Below are experts of layer 15 (counted from 0) of a mixture-of-experts language model. Rows are named router (the router's row for the expert), gate (a neuron's input weights, with its number), up (a neuron's input weights, with its number), down (a neuron's output weights, with its number) and show model dimensions 0-223. Each number is 128 + 32 x the weight over its row's rms, rounded and kept within 0 to 255. Numbers have three digits each.
Before each expert's rows: a language model's description of what the expert responds to; "mostly gets" lists some tokens that are sent to it at least half of the time. This comes from a sample of Wikipedia text that the model never trained on.

# expert 40
Description: Numbers, pipes, slashes and spaces inside sports and election statistics tables, e.g. apps / goals lines, vote percentages, ±%.
mostly gets: " ±%", " Votes", " ARG", "km", "ل", " Apps"
router:127108137097110093057193145137089150087122152108138108118199094090145196159091137139096091109128146038141145123087126106116125125154152075069139119098156072176122041145135150118124163169128072166114165166154133116156158122108166178136107175109176165088077189164126126135095120157187138069108099140046114103145182093116129206127111155131080130100147105184143126150079134209132157153105120125129087086113139122107157111144077090095083077179129123130134108113085124157127141136144150075085146125107036140094143158118157125183180143150084110162132141145104121095120125119143146138114187058127102133143158156152145143123153086144148179103111128122160104126155140138168122157108
gate0:139080098050108107080125125052131080140139125157155146129124124079152155182136162169116094127141141098135122152114145083093165108091130000044135140079070054119136120097117106129179156111130131148100130136117154128162115178151150185137104137098095094109153141131097086133091115067146177091150124130143125165190105153101131167149163177102109159146148125195157134119159066122151152094172197162164150114108159081106158169092190085106136117107131108066102101127088123142121109094094116137085101140129114155144143090131121133151084145165108085155117220150079117154147113094139161158110121095135097088137119130146118133119159133094135178095092134151135052114164147100181130133133
up0:137061102101135120053081138111127132146131141153115129128172111109144156164182113160096093174117155108147119139137140138088135134102143032070118153097118095144085140113089075119143161126109095154108121125126125143092155152164167119146132166143109130078112111153081098141094107084101156106131081134102142186201159138103153139126155178114108167172138126200114149097135059158128122157157184164155142119107173088099138188146183082109072102127135087053081097154118123155145148101103154154121090123152126123132191138132082139125112153116131122129163217159082141182125139072155114162101102122217101078105098112104148102114115095070118200078143117156130084120184115053162088119121
down0:142055164124051105113127121157110159071134159110099218087099167154149132193180134116093109103189163138111133127176189065118142103075118112101120156114102090165084176109128138099123099108097166129087107130093182134117114146066146130140120099147136144112078104172125096131097192150150119179156117106069173177113171089166155114131091147120107161172113119175142137073152074078165095072104130116085144167130123111128154160196130092169127183147154126100109102143143116143161120062076182113105130166119155108157157101131142132124128116129134109108129147177155159161120093110178122138149098180155208114099140145104157115063192118126081121140145113137105114172185131099129112062116
gate1:102124152059117121055167130110116088140158082136105142174119060127116136176072166167113117089162093072161091150126070121142107123149103111126172160097126105104100094123129194161119123113152126171158140147112093151127127072108117103170178147088119112137079166123142177114123152047107121138075175160112085127179194097171119171163120113123155124083111100174149152187155121143113174109183149171124097164100154122168147098157089166156136128137132160159157094130138038139138105167141093128109180092049100137180119095091145162144101121147118149104135200100171135129071136060124213103129159088047119116139116140148130148149135129122127075126138200167130107120133119138153107156135
up1:175088110158159140110140135190123172164123141132144094129102087109103068144144140131135073106115136135114117167103049180129171133105103100140160125078166140134104126125129138129101127134189137089110115147120102194026160131142140089145135112136091140120077098081161109075108154110113165065071106134099100118086144174217049109102119135175140133136139065196147146137113144176078125166132227153160155110116149100176104143155146134123167127104156177097151172070155089116142142156192119144153132127107146179104156141164141129098071164120150152111161119121126138135116217135112093139172154126157072103146112173149159081121146117137126165070147127134140186125103095080174148160137
down1:164138093163172175151126155148128173155121143119119221084067093130091181117134096147125123127131078072095070165143117117123141132100097095145112139062122166133080118145089098145122194108132148127098141096146071126113155060101126125129137177112126134151156127120122147112104154070102110079144133151114127097112189135148092069137173106124123102093124118125154114104065132024119177150150078057131134172112130110143174168124182066141143101140062154108123088170133152152172179186126182126132070117094157131088123140135168163132142135095074123164179167123175102127155169096109126129216118132157153107100138166161111124173151081164126146136130144123150134177176088130167139134197
gate2:116135103116101149118168118121085086105154169142085140142135104096152133154137157078107113135138130089183148074128188084106105132139125119071142137125151094130142086190134161173112074186155077136112116129119106127108123119063168246166044135060135134121122129179107120158163100175169087109107123147145171106195143121144115151129104190150099156135085137183111124080122096165184142114171097110116073090150106118137097139126096124149117121103169085108065159094114125064155115085126168025146147123151077166068120157105164124151178066047106173092130128143117118139142154108146140116119110050115140120098066156164146136099153130089123138125167149106129122119133155113122094132122
up2:110132105115086133152179086145115096123145154105120160136092143093144180134137177069081116123102111048146143141137134108101108224105132097086125168113137132148143069163177131144125155154190098139129092153093103127114102123042149201153074186091148119090097130145118150157157122153181044103082105187133154104190116175128131172179106123109109139140088069209093147141086136150132127158161109097152121122138175106142101124167082170136112124154131106105119144132123109120170160088141149046132124116142078185093132112064176058144178144118126140127108120138078095111154165132122161156137118110093189103108118119114092123096152123091143179159162190115125134104141155114091075121180
down2:144165064073106137156158113109180116109154124185118104120138121098156150206081121153175099093076161155104172162112009082081157089152167141175131125136145146147163182121091111147136117177076170115165112138159103183125161165141074145123183144089147124136175110163179110143143101161151087191154210109140179151158069089137123144109124124119181134155121112121163117119082132088120067109149092136136104109174075132123097161163154139108150154136159115105142138148192161101112124159077120128184124116092131136168111107128102119117085097133135080105118072095115166114109120137121101116086098170119069100071133136030159165128110128140132154069161102099136110102129159079133139119127
gate3:154116120123097096040192147131179115114149121095106134159149094107134088122131099163151126150159110123176112146128144167087110095128110100126158133083186111121155103133111062128172154146065100125148119155148102129154120104150204095156102184135092143087090090133091119071149111171126132080112112109115129168110132121148124162172142101108127160101121128198140113105149134166133133172153115119181071132112110111086160119121164098199097164114172090151170061132110145117101130119116082129162086099118091081119127187142086150130082131118072153131131195130163062130185170147195112123160128114121115121153113138109079091140118088067146182048119140106178209140127062088166077188103
up3:084131185152097066095132126152076094095125106091068134109128085178141133171084137159098083132120193126161126140150130135107114093153154101109174124134092159093198088109094135156144134111108090142135111149138126126159106088141164151090099157048117180146108137142152110153126123156089103103193099196204144156071163118086099090105180138147111185138102134153133122100097093118099188131109138167137133181148146110156133162104137091163085159123095059147178163158090175111057109113121189130083142107103121105104102119108170149152089142146060170157105138174177111134155113105120160134124113083098127125149135138162147081097132082084115185071134086168181141161140129112064057111149
down3:107125127159112119168113113118144098075142151161125092145160164087086166109134117130086154155159106160065163130161093092093122166088086096113134185160080141129125151128141123097125117163152096194138116156117167145154057128116142108132174159180170131110103071121096070150124136109137102155034102074119152108147051163091160141124164138156099123150137156133153125093133073107141147131141069097144084099162183100139131085135152126105113185135094112097096091114141062149151119073102144140151149119079141151155157153136123066171120025123183102096080162134090155151060093104147129171146169115135143130184138134115130140074194169149094091143093038181123114106120165089154131141141